From a checkpoint of a small mixture-of-experts model trained on Wikipedia.
Training: a variant of Adam for the experts, 316M tokens, 5323 steps.
Below are experts of layer 5 (counted from 0) of a mixture-of-experts language model. Rows are named down (a neuron's output weights, with its number) and show model dimensions 0-255. Each number is 200 + 40 x the weight over its row's rms, rounded and kept within 0 to 999.
Before each expert's rows: "raises" lists some tokens whose logits its average output raises strongly, later layers aside; "comes before" lists some tokens at least twice as common just after its tokens as in all text. This comes from a sample of Wikipedia text that the model never trained on. Tokens count by the router's weight.

# expert 73
raises: " the", " this", " a", " his"
comes before: " the", " a", " his", " her", " an", " its"
down0,201,266,233,231,224,160,137,238,225,180,161,174,210,228,183,273,199,154,187,208,155,221,232,194,237,289,184,243,209,180,163,196,104,218,147,164,232,196,207,132,273,229,268,194,239,185,188,219,258,198,246,209,220,216,200,161,149,221,229,169,227,208,220,208,155,170,239,198,207,260,219,240,188,189,119,248,180,174,177,172,156,163,173,259,120,267,128,144,155,214,146,195,245,200,180,236,142,158,201,217,157,236,168,257,215,179,166,180,153,199,240,201,231,116,169,219,182,235,182,178,165,179,232,140,269,257,216,200,184,193,219,229,219,245,177,169,206,171,196,176,224,279,238,227,150,209,170,265,171,197,212,211,203,208,181,248,137,177,144,199,182,228,185,162,109,193,139,171,118,244,149,206,147,182,178,225,170,190,202,173,188,177,266,112,163,194,192,279,189,236,264,171,275,162,218,179,146,205,178,298,192,206,207,197,227,189,192,195,281,235,225,238,221,164,137,223,116,189,114,246,211,208,213,161,169,141,242,90,127,205,208,182,151,172,148,205,212,202,239,189,223,119,286,156,209,214,223,129,156,151,214,278,179,167,200,188
down1,222,157,206,216,179,144,267,181,270,199,262,198,159,116,231,188,119,178,164,217,188,153,194,206,211,186,193,303,171,175,251,149,169,200,212,143,194,138,219,272,152,214,216,213,256,279,187,213,151,156,181,209,203,206,251,205,183,221,204,152,220,202,238,225,216,185,242,177,181,223,170,185,165,212,198,236,158,203,272,195,242,276,176,177,156,214,227,217,235,197,205,184,174,229,224,188,152,198,233,224,210,239,152,164,255,167,181,181,201,176,192,280,205,236,202,137,180,248,276,235,219,218,174,157,236,180,235,140,289,233,250,194,281,171,182,187,160,153,213,203,203,177,51,204,180,232,190,169,222,153,210,234,232,201,202,337,245,217,201,250,192,220,139,182,249,208,184,232,243,215,190,143,193,192,210,188,228,244,158,196,248,147,178,194,194,205,132,296,164,165,240,196,226,217,195,81,151,217,188,267,186,198,245,223,83,150,221,150,228,172,220,173,237,178,183,213,146,257,149,141,179,220,203,132,227,246,193,170,233,210,235,160,230,195,178,109,129,131,208,148,201,232,203,167,160,230,256,175,223,170,178,248,164,241,139,183
down2,191,227,215,201,180,146,156,219,255,217,223,128,156,156,175,235,207,148,206,271,213,234,268,264,244,261,190,238,203,193,175,171,185,218,202,203,224,167,160,219,233,232,247,205,212,262,203,147,230,151,191,248,169,275,194,168,201,202,215,213,312,233,161,223,189,131,216,190,213,265,135,221,157,197,58,266,184,176,174,201,229,187,233,176,161,231,206,143,211,193,217,206,206,226,218,199,203,167,222,211,196,227,166,206,201,186,189,178,202,235,210,195,197,158,218,199,230,215,216,231,180,170,204,161,289,225,229,200,238,209,196,201,210,179,160,239,154,172,230,234,177,229,87,178,209,189,196,216,156,174,174,237,220,251,244,370,202,271,174,205,203,191,228,167,192,137,150,173,199,237,205,128,220,214,207,194,181,177,159,218,210,224,251,150,255,239,167,310,184,194,297,139,211,185,178,124,204,160,192,297,149,194,181,177,170,139,294,229,194,226,205,206,204,138,196,138,77,132,92,195,123,197,182,153,201,127,171,184,232,206,228,195,167,184,162,245,237,131,161,200,152,232,218,180,160,214,210,208,180,172,246,250,199,223,194,202
down3,149,213,224,260,225,185,241,168,183,192,192,234,140,181,262,192,232,179,169,197,187,215,286,203,229,193,210,147,224,322,174,177,304,235,157,194,251,243,154,219,190,217,190,138,180,145,189,243,228,229,289,250,155,238,197,157,258,235,163,170,160,290,200,224,189,266,185,158,245,174,188,173,145,214,193,152,180,241,186,222,275,180,152,185,199,171,192,131,169,198,244,173,125,171,190,250,191,205,139,246,242,172,178,200,232,188,207,221,222,240,193,246,256,194,178,219,121,193,192,123,207,225,127,209,237,272,186,169,215,173,184,212,190,198,137,193,194,211,220,145,182,139,196,248,265,115,138,133,228,170,175,139,275,239,204,155,254,237,120,181,156,167,140,173,171,175,253,154,162,175,224,293,181,236,220,203,206,256,260,168,118,280,225,155,200,170,205,244,212,191,198,142,155,181,257,225,190,205,233,166,289,198,195,268,211,228,227,208,199,182,280,148,189,191,158,224,207,123,192,250,222,213,223,261,221,182,215,237,207,224,198,223,196,237,149,205,241,189,194,277,196,203,175,143,228,171,177,190,227,180,250,163,105,222,197,170
down4,231,293,187,221,214,227,275,157,269,210,253,154,186,159,283,198,113,169,163,219,168,257,190,275,243,204,186,184,132,180,197,215,207,232,236,168,240,185,142,240,180,173,237,181,265,224,173,229,174,187,145,258,187,145,232,197,233,245,243,235,306,197,137,260,178,214,209,249,176,193,232,197,176,227,150,165,151,262,240,173,170,165,214,160,249,201,236,198,263,149,222,203,213,234,191,231,195,209,232,128,241,235,190,232,168,228,244,209,275,183,200,227,188,216,190,250,194,226,192,285,193,208,198,176,212,153,176,188,194,201,241,129,158,126,215,222,173,221,200,255,209,233,80,205,138,146,164,198,184,150,143,186,183,233,238,292,182,203,199,263,195,221,208,190,241,227,123,181,295,219,222,173,199,155,256,191,229,172,139,250,196,182,155,116,221,160,133,203,180,182,221,147,198,184,256,104,210,167,194,251,158,211,240,218,263,185,187,226,136,209,135,215,220,185,181,197,214,177,247,157,223,266,201,199,278,132,145,255,247,142,244,181,222,168,208,199,212,196,167,233,115,241,212,206,132,214,203,282,203,210,224,183,220,140,167,188
down5,218,270,245,195,185,181,237,245,304,216,159,166,180,151,290,232,156,161,195,230,203,200,212,252,204,220,218,236,203,202,154,189,200,192,137,198,219,174,113,194,197,175,224,196,216,247,167,200,214,116,201,234,183,186,244,177,195,247,247,247,304,203,163,265,190,184,213,198,170,275,178,250,173,226,66,223,154,191,215,201,185,192,212,196,140,221,201,194,255,153,218,222,164,218,202,281,181,180,206,175,227,188,165,205,203,169,216,168,205,192,199,214,181,192,186,248,200,264,181,295,208,180,218,173,249,192,217,200,208,218,244,260,170,198,185,235,205,212,201,249,204,266,44,229,190,146,210,170,149,150,192,216,226,278,225,357,180,213,175,256,205,239,210,146,188,175,148,190,235,199,224,171,191,218,263,194,200,186,185,248,229,192,216,155,235,250,117,285,172,170,283,183,209,208,157,89,216,137,221,256,159,212,159,189,212,139,223,209,175,185,222,205,206,157,192,176,97,164,169,189,160,174,193,182,216,120,115,182,183,161,229,211,185,173,165,201,241,162,166,213,133,207,236,169,132,178,237,200,174,217,193,219,238,238,190,117
down6,185,236,167,184,290,204,229,161,168,175,265,198,139,147,253,186,238,191,233,212,172,216,254,175,162,233,219,171,150,247,230,206,166,147,154,161,225,235,200,192,187,207,144,193,252,129,225,250,195,236,164,142,251,190,228,52,247,193,161,275,129,173,229,245,127,230,163,223,228,161,295,205,184,206,192,161,216,179,148,217,214,202,189,174,185,223,182,266,172,174,230,178,220,178,197,173,193,227,212,248,117,214,223,198,207,228,225,225,235,194,225,215,220,256,170,248,182,186,199,158,158,245,178,166,195,180,186,130,163,192,190,152,150,166,170,166,192,270,250,159,211,189,226,180,206,144,125,128,270,213,184,159,226,281,164,212,191,230,216,215,197,193,187,221,179,238,187,202,163,240,175,235,169,193,276,160,251,235,254,120,101,168,212,205,222,127,300,194,223,184,234,232,189,123,196,221,174,161,171,187,269,114,197,230,188,223,175,222,142,253,225,181,234,207,147,236,223,148,224,180,285,228,254,200,189,144,272,275,189,266,210,274,143,168,171,199,243,263,234,175,187,221,206,196,266,196,201,193,170,169,184,104,158,159,226,208
down7,189,173,190,214,236,235,206,204,94,237,201,280,275,189,147,132,235,233,220,171,228,121,213,150,203,138,191,215,191,214,251,212,204,161,224,227,235,179,230,213,229,190,193,165,143,185,221,197,221,274,179,207,158,174,181,164,218,166,162,251,116,138,262,121,176,226,156,197,198,206,180,184,211,222,354,204,192,172,230,191,258,228,204,198,225,179,212,242,169,216,217,237,169,179,213,171,254,241,193,224,219,186,211,171,217,220,192,194,138,167,157,178,224,228,233,166,218,172,204,140,188,186,194,256,73,233,189,178,203,177,169,116,197,203,182,207,202,216,190,217,198,107,313,180,297,245,214,170,211,225,200,210,232,133,163,47,224,166,261,155,180,128,159,202,219,235,273,219,151,161,240,208,180,205,193,171,248,220,254,145,161,181,159,257,197,166,193,180,190,179,120,262,202,216,194,317,220,248,207,116,215,208,213,232,182,241,185,184,230,221,205,178,217,209,161,171,242,220,228,223,239,220,214,250,146,242,223,249,253,212,198,179,197,201,220,201,130,205,219,199,264,197,130,249,248,187,218,150,222,225,145,153,229,192,190,271

# expert 93
raises: " Of", " All", "ru"
comes before: "|", "\n", "-", "==", "The", "==="
down0,215,189,204,216,167,174,164,237,185,207,222,247,199,210,226,161,221,209,192,254,144,204,202,193,233,229,231,199,255,212,201,242,244,180,305,263,223,212,151,124,171,156,170,194,185,265,259,235,185,153,239,251,237,258,209,211,237,188,223,162,143,170,257,172,118,200,278,232,168,209,208,207,197,212,157,280,155,190,217,204,285,230,188,186,197,162,242,138,189,214,203,229,147,227,217,189,211,193,149,139,213,200,219,168,180,248,231,183,261,214,226,153,268,159,216,218,202,259,144,217,191,165,131,201,169,120,143,215,245,181,209,158,175,154,182,178,197,297,204,214,221,263,160,221,207,179,201,216,189,341,173,181,252,191,230,226,219,157,247,229,205,218,240,185,199,201,213,209,170,229,211,121,195,204,168,227,141,178,199,201,152,146,132,156,186,277,201,253,174,193,140,132,146,182,248,142,250,193,213,114,259,174,166,203,254,285,229,226,122,261,231,183,213,260,225,260,137,205,207,239,191,222,228,129,188,255,204,197,176,142,275,114,260,123,159,236,177,230,221,166,211,242,176,133,192,265,233,154,181,223,162,194,180,172,161,141
down1,273,209,282,171,197,158,127,198,211,163,195,176,214,226,273,183,250,226,196,208,178,233,199,246,200,198,189,250,180,222,237,192,203,282,172,127,197,154,273,166,234,256,218,257,161,203,216,216,192,174,248,172,209,254,220,133,154,179,152,161,238,216,228,155,238,187,240,178,229,174,162,111,223,132,174,227,127,201,168,204,259,138,177,235,189,248,257,144,181,163,231,199,253,169,142,224,132,117,195,180,184,189,236,179,192,197,169,182,137,237,193,200,226,177,196,248,248,231,126,206,210,127,215,305,180,185,201,252,177,225,291,211,172,216,187,180,237,124,210,230,168,205,168,168,175,192,231,207,251,212,239,240,194,163,250,233,241,155,140,192,132,196,236,184,110,189,197,143,172,191,200,145,159,184,188,223,239,207,199,152,159,178,199,137,220,215,178,178,269,192,217,214,133,192,228,193,130,183,172,180,217,233,110,189,241,173,212,226,240,230,223,234,257,237,229,237,205,259,206,203,170,170,268,243,155,159,166,165,189,120,198,213,136,217,179,134,297,228,177,150,171,248,244,212,200,129,221,214,260,176,329,257,159,222,152,181
down2,258,160,252,215,156,258,167,231,117,178,256,186,168,201,189,134,226,223,154,202,224,232,232,178,222,153,147,160,246,196,175,168,193,190,262,211,182,256,159,169,210,195,137,185,218,185,256,228,217,196,193,191,212,227,247,191,187,199,234,219,209,249,86,225,252,191,226,254,148,270,135,227,176,156,291,226,168,246,197,155,147,215,214,182,140,201,187,265,175,218,193,149,173,236,143,241,265,240,236,90,189,209,250,197,178,184,83,209,222,225,167,174,192,239,187,182,254,189,157,234,166,260,220,183,286,255,238,296,231,152,219,218,234,186,164,166,189,172,196,187,167,217,195,203,172,166,247,210,207,256,162,177,231,140,235,244,219,201,188,247,249,130,227,200,156,263,176,154,244,190,89,170,188,183,191,211,227,208,257,152,156,188,193,157,174,177,217,179,207,155,164,215,211,191,188,210,169,223,227,239,98,186,266,253,183,168,143,199,298,245,155,135,235,243,248,139,190,208,263,164,231,230,210,146,197,200,200,202,199,179,179,188,295,221,195,200,190,164,188,223,221,237,211,221,159,148,99,164,253,265,256,148,207,203,244,178
down3,222,195,240,175,207,250,156,163,215,221,207,194,194,249,242,220,206,192,231,116,101,157,172,191,96,160,172,272,240,200,196,142,272,220,201,98,176,242,210,156,187,187,224,236,160,223,175,198,241,238,133,207,161,134,257,131,148,163,233,240,262,171,296,254,191,184,152,191,207,196,229,172,203,246,210,139,202,194,223,214,206,124,219,100,210,234,196,193,177,235,200,213,188,161,213,215,171,228,226,150,174,227,251,150,140,170,165,182,209,219,155,207,191,193,249,198,189,160,144,150,255,200,191,227,211,173,118,246,189,180,204,165,189,227,224,195,258,169,245,151,246,178,153,176,213,208,218,244,200,210,197,278,268,234,274,208,265,235,225,167,238,183,199,203,250,229,257,215,211,232,280,160,135,191,151,212,236,227,197,180,149,199,271,191,282,224,225,179,204,270,196,233,223,171,138,287,155,160,274,228,143,191,227,184,215,162,169,192,264,192,188,192,231,147,161,222,238,150,202,117,187,192,211,232,170,139,193,230,253,173,154,254,177,246,303,187,127,180,168,216,204,241,251,270,191,162,167,206,181,217,198,119,266,233,217,226
down4,170,248,247,204,240,204,188,232,203,186,128,215,236,145,197,147,208,224,121,198,144,183,196,198,168,212,180,205,245,233,200,200,201,218,215,272,176,212,177,220,232,220,212,258,161,189,224,212,189,232,149,201,198,160,214,199,216,163,202,219,215,222,244,184,277,235,211,195,188,194,196,191,247,177,262,210,154,263,212,215,191,174,207,211,268,231,188,177,310,212,177,147,141,222,195,259,192,129,187,177,167,214,183,227,182,179,205,182,189,158,160,202,189,260,213,159,148,142,264,221,210,204,78,233,164,158,258,268,160,215,206,236,167,148,199,243,153,199,192,203,192,177,257,121,121,145,202,236,253,171,147,200,218,214,242,91,195,171,128,218,217,290,128,294,213,255,196,175,212,185,193,211,166,289,224,230,147,133,206,181,181,235,272,238,202,166,210,295,168,218,165,234,196,191,170,94,165,227,154,246,197,170,224,150,269,226,177,159,166,124,213,253,178,178,254,174,213,227,202,198,252,195,195,231,220,187,259,198,154,201,200,270,178,203,171,220,228,216,186,206,219,164,202,180,179,187,130,217,126,142,253,143,104,275,119,292
down5,207,165,134,143,182,164,174,217,238,227,119,192,238,267,137,221,174,221,135,78,185,231,246,220,140,269,201,233,195,172,156,214,230,241,266,200,165,188,220,226,154,169,119,188,198,179,227,223,171,207,181,187,190,224,243,259,224,235,192,296,184,225,179,221,264,224,187,142,199,240,203,202,277,287,154,153,189,232,124,266,91,228,199,202,171,184,241,149,226,230,181,158,98,243,144,178,179,197,164,111,220,260,279,225,189,196,212,148,184,203,193,242,254,196,179,234,231,142,218,166,182,201,232,230,199,245,252,185,204,222,152,146,170,154,209,219,179,179,177,200,184,169,227,173,199,197,252,239,237,197,200,206,141,143,233,104,184,195,146,183,156,252,191,225,210,183,207,234,213,139,185,253,186,229,264,232,183,223,238,238,198,211,199,200,188,251,154,254,173,181,324,138,261,216,212,174,212,195,102,246,199,152,245,149,122,238,213,151,235,168,245,216,207,160,213,159,178,219,139,189,181,174,192,219,204,219,165,203,209,184,218,229,169,202,171,139,202,198,208,241,202,213,262,244,222,201,172,149,186,235,238,211,277,89,231,223
down6,162,192,224,211,213,202,264,153,171,142,203,98,168,220,207,158,145,155,174,157,214,194,136,229,247,179,190,182,193,223,255,159,178,230,191,233,235,119,177,208,236,236,201,220,159,213,179,229,252,129,170,243,202,254,159,128,205,165,220,169,200,246,199,181,173,193,223,156,148,153,176,234,164,195,83,207,218,282,267,210,220,280,148,179,195,161,176,258,214,214,239,207,197,98,200,199,188,202,196,173,109,260,243,228,179,149,207,176,197,285,261,161,137,200,198,218,194,110,172,195,288,175,163,153,191,255,236,236,166,188,238,239,211,181,175,180,180,239,64,227,224,242,230,202,218,221,210,227,235,189,204,241,167,183,139,235,224,244,174,241,149,189,171,196,217,232,265,220,248,152,152,234,160,152,210,189,199,234,245,212,195,253,231,191,238,126,255,181,251,191,257,238,232,213,214,167,155,262,179,199,215,254,170,258,229,246,229,225,233,175,140,155,227,242,97,237,201,202,189,199,203,265,206,243,168,178,248,205,252,210,248,201,154,150,215,271,127,223,193,201,205,159,154,143,196,229,181,229,140,283,200,205,185,132,198,150
down7,251,222,189,197,194,233,216,212,139,261,171,140,199,196,166,156,221,242,245,250,236,165,184,183,227,235,245,224,213,199,186,165,259,290,190,173,181,203,142,169,114,211,152,215,223,285,296,155,248,213,212,127,196,181,241,167,165,219,171,176,164,235,232,185,167,223,210,164,189,130,186,102,177,226,213,182,239,299,129,185,218,241,183,252,260,197,191,170,148,209,165,184,187,163,191,215,244,131,137,268,208,129,214,208,188,164,203,174,173,179,176,167,174,204,233,216,281,138,160,165,214,125,154,166,269,190,218,243,168,162,251,206,213,206,188,196,196,220,173,161,225,249,279,292,291,180,182,231,213,211,201,160,157,178,226,189,154,189,210,180,244,214,210,205,185,97,212,172,248,162,169,176,136,221,193,204,158,143,171,238,188,256,172,165,174,252,212,181,185,255,254,135,252,187,176,136,300,169,268,219,227,118,181,216,175,178,253,210,198,192,254,202,214,207,201,197,125,248,236,151,173,235,197,143,221,146,186,184,204,190,227,188,206,252,196,136,247,194,165,176,240,197,295,254,218,233,240,213,237,212,97,181,192,203,219,276

# expert 123
raises: " the", " its", " several", " a", " their", " some"
comes before: " the", " a", " his", " her", " an", " their"
down0,181,170,151,203,167,158,187,211,199,111,202,232,180,219,187,189,214,279,229,179,251,236,155,112,174,210,181,208,240,87,202,191,228,161,272,245,184,193,288,241,226,187,160,195,183,238,222,176,199,252,234,213,192,154,190,156,159,195,140,195,132,261,301,159,226,238,173,197,150,159,248,161,158,161,154,133,220,225,189,207,194,235,181,227,150,146,185,186,176,259,156,210,164,190,202,207,194,211,129,145,161,224,165,128,231,202,177,124,182,213,217,211,158,225,251,208,165,219,233,261,212,194,220,241,158,210,180,198,226,207,131,202,234,173,142,173,185,211,201,198,145,182,237,175,199,220,223,228,215,262,253,180,145,207,191,179,164,160,139,195,230,183,210,179,288,208,282,156,152,186,268,175,209,235,197,172,220,140,213,149,214,221,212,228,189,233,235,178,138,236,214,252,186,237,190,203,218,237,191,259,187,231,223,142,163,200,200,151,164,166,261,156,247,202,229,181,195,248,156,122,269,158,250,154,247,251,206,210,268,210,291,108,242,275,201,218,56,140,224,210,148,145,172,180,255,228,163,207,215,256,142,225,194,281,178,219
down1,151,239,241,256,172,286,225,203,202,135,230,183,167,174,112,267,203,220,191,170,171,194,193,163,192,218,139,213,136,205,182,160,210,158,229,233,214,134,261,165,186,284,161,173,208,235,221,229,292,211,280,198,226,228,265,188,210,218,176,210,162,203,162,158,198,175,215,181,150,155,217,204,222,137,283,209,235,212,282,251,201,191,240,193,188,125,200,166,232,239,157,204,197,177,189,204,169,209,249,144,148,245,256,129,154,213,245,174,218,138,199,195,188,206,231,135,207,251,226,178,170,253,165,133,124,221,201,235,178,160,171,195,265,188,213,144,243,259,191,198,224,185,257,243,229,188,193,152,234,201,264,100,136,238,240,95,185,203,243,149,163,187,114,197,189,195,222,199,193,227,192,213,213,193,189,213,228,201,141,152,201,149,157,208,133,131,151,236,272,243,184,217,214,269,164,197,138,282,179,166,235,203,155,204,165,156,131,186,259,231,264,96,159,211,178,173,206,223,206,190,180,192,218,137,195,269,207,205,241,207,143,166,285,208,223,203,178,198,202,194,190,253,199,259,243,145,156,154,178,174,166,215,191,174,226,286
down2,236,226,260,142,181,189,167,222,199,225,258,232,257,118,237,177,289,255,122,220,204,172,225,154,229,180,219,173,180,173,244,146,222,173,159,201,197,181,283,227,233,218,125,236,93,186,202,154,248,231,233,234,243,256,241,170,241,281,173,149,172,152,120,187,175,174,221,208,160,146,139,192,186,224,144,176,200,238,174,244,225,192,190,275,165,250,186,209,111,228,174,266,229,145,197,216,175,186,182,165,165,207,228,222,194,192,262,212,192,199,175,181,78,174,241,196,246,200,174,128,207,154,167,208,233,241,176,212,236,230,216,133,202,202,244,201,239,180,204,119,171,151,204,208,143,171,256,164,234,154,238,203,201,201,224,168,205,193,179,157,165,181,175,224,133,217,266,234,189,158,197,169,154,209,229,130,202,261,209,224,180,257,127,170,269,164,188,149,221,227,250,221,187,181,124,256,134,178,228,244,220,223,161,159,172,161,138,277,209,266,215,139,218,197,217,141,204,167,207,216,178,236,274,232,187,192,213,193,250,219,185,219,123,242,242,247,254,210,229,124,213,113,161,202,223,231,145,191,192,177,145,178,274,156,225,185
down3,242,250,186,157,223,217,255,159,142,212,248,149,146,173,179,190,145,207,223,194,254,254,260,187,253,243,214,216,137,119,110,229,115,149,234,194,188,195,184,240,223,216,179,171,158,258,182,196,229,235,150,207,182,136,225,103,167,205,280,178,186,217,279,144,244,182,183,141,208,146,260,202,222,226,128,111,216,225,205,158,253,186,178,195,166,222,156,158,203,248,170,295,167,272,238,179,199,247,223,198,211,194,186,148,138,150,129,174,180,148,218,215,184,151,171,167,145,154,198,209,228,178,175,182,246,182,202,178,227,182,218,165,187,218,196,207,180,171,161,208,203,168,169,226,245,231,200,204,138,222,278,177,191,167,249,176,183,204,209,223,239,201,265,187,252,188,193,210,207,189,195,133,129,276,231,186,192,150,171,157,120,169,156,245,224,169,184,206,207,246,210,199,136,159,119,212,162,202,208,266,145,255,181,255,124,163,206,124,188,246,255,227,142,190,150,232,277,197,193,195,131,174,151,222,177,206,198,212,187,165,206,204,199,305,284,163,175,184,150,153,268,146,175,217,193,203,261,198,185,180,239,223,228,199,107,236
down4,214,169,150,180,250,261,234,199,185,118,204,256,271,213,208,222,282,247,158,156,194,188,178,137,225,185,199,212,175,234,234,154,246,181,227,185,198,207,183,122,253,204,179,195,181,226,133,209,182,237,171,241,224,207,240,190,175,153,171,147,171,170,185,186,171,203,192,160,215,129,177,221,215,194,204,192,259,161,215,191,198,185,239,149,129,168,270,125,170,238,267,180,175,177,156,237,100,211,248,150,205,246,213,190,161,220,200,220,233,145,152,203,159,182,205,254,177,173,221,169,155,225,215,243,192,262,291,148,212,149,140,218,181,182,204,213,182,257,214,207,194,231,305,150,152,210,192,293,198,236,191,230,160,215,172,161,226,273,197,104,229,246,119,252,185,196,186,121,130,253,213,167,188,114,249,205,235,262,213,147,142,250,258,196,211,187,254,168,191,177,189,257,148,180,170,275,237,201,225,259,294,185,197,221,171,204,105,153,235,183,185,210,242,233,149,163,163,162,259,157,134,215,223,120,178,301,219,179,240,237,201,173,195,192,231,202,201,206,226,156,240,186,182,179,171,171,206,216,123,157,188,210,264,227,219,226
down5,214,246,237,174,186,249,84,185,160,192,203,183,189,188,185,226,188,251,177,233,218,178,239,267,169,186,234,240,149,201,179,197,246,263,202,139,202,162,238,265,136,244,178,115,194,262,205,188,164,181,234,172,130,233,182,180,229,136,208,216,168,192,181,182,255,183,233,263,172,227,194,148,190,181,207,255,180,211,128,173,260,147,166,211,256,281,170,228,250,125,161,249,144,255,179,215,105,216,181,285,125,154,196,170,210,180,215,177,180,254,148,301,174,136,153,146,229,219,178,210,212,115,172,201,227,249,237,262,115,150,170,221,194,180,246,214,176,211,216,185,210,179,116,186,185,155,192,208,229,238,163,256,145,200,231,235,203,168,199,261,211,247,202,194,230,178,199,195,177,229,147,173,151,242,179,192,229,155,215,199,254,194,209,218,196,235,160,218,282,239,208,161,123,163,170,202,202,212,193,337,199,125,158,167,247,176,251,220,270,194,237,202,93,150,181,191,207,175,142,215,168,154,173,215,173,205,190,168,202,157,163,234,246,243,203,188,137,218,169,239,201,117,160,233,195,252,197,211,164,157,242,204,186,166,151,196
down6,187,177,126,133,226,187,200,285,212,140,264,200,252,184,210,218,181,184,228,227,146,154,161,184,152,136,181,253,216,229,222,205,193,234,137,210,247,312,210,152,208,232,208,143,174,155,226,141,111,231,187,203,174,196,280,202,231,224,203,161,172,193,313,120,192,213,163,202,186,240,179,173,219,220,219,187,189,166,211,220,231,287,186,203,121,197,237,190,137,225,178,234,160,215,218,189,125,183,207,208,186,173,179,218,223,205,212,220,206,198,169,216,200,212,227,218,201,185,215,166,227,254,228,197,199,199,177,157,245,218,250,161,185,232,169,245,158,261,251,216,250,205,260,230,198,342,168,188,161,221,166,206,203,181,178,178,209,180,244,207,164,178,103,147,198,168,207,224,141,173,170,226,215,219,216,177,242,185,233,278,305,198,266,246,181,211,269,197,189,180,156,302,153,183,255,221,223,200,266,186,248,207,168,178,243,235,142,156,198,277,233,237,303,276,145,242,205,225,208,212,192,219,180,136,211,316,236,229,241,228,198,198,185,201,153,217,209,185,232,149,300,195,200,136,213,168,196,164,222,212,213,260,251,225,256,246
down7,151,191,234,168,146,204,154,229,253,180,268,220,177,193,205,207,172,206,187,196,208,140,196,232,173,234,172,188,252,319,239,193,268,153,209,210,162,183,174,214,173,195,221,194,237,184,266,225,157,169,187,200,147,231,265,156,189,173,245,215,226,106,147,217,171,233,204,214,249,155,127,230,152,166,149,160,294,206,226,229,201,211,143,317,204,179,216,128,228,215,216,201,223,219,153,181,196,211,293,216,188,319,175,211,199,195,192,224,223,234,241,237,278,225,146,259,114,216,189,155,189,266,224,205,238,224,212,173,164,188,279,213,179,211,154,149,274,151,130,195,171,180,253,183,190,190,218,204,218,200,186,100,168,210,147,249,137,246,109,176,184,207,203,234,120,154,209,226,182,224,257,201,197,186,268,220,231,205,160,161,219,229,188,227,164,174,203,220,235,191,192,183,114,189,144,222,225,184,179,234,252,168,217,192,262,273,237,140,171,271,247,209,239,275,187,193,203,241,214,238,154,160,151,227,283,240,170,245,147,176,227,272,168,218,233,162,161,224,154,178,196,195,192,173,174,193,188,161,98,232,207,207,235,174,165,230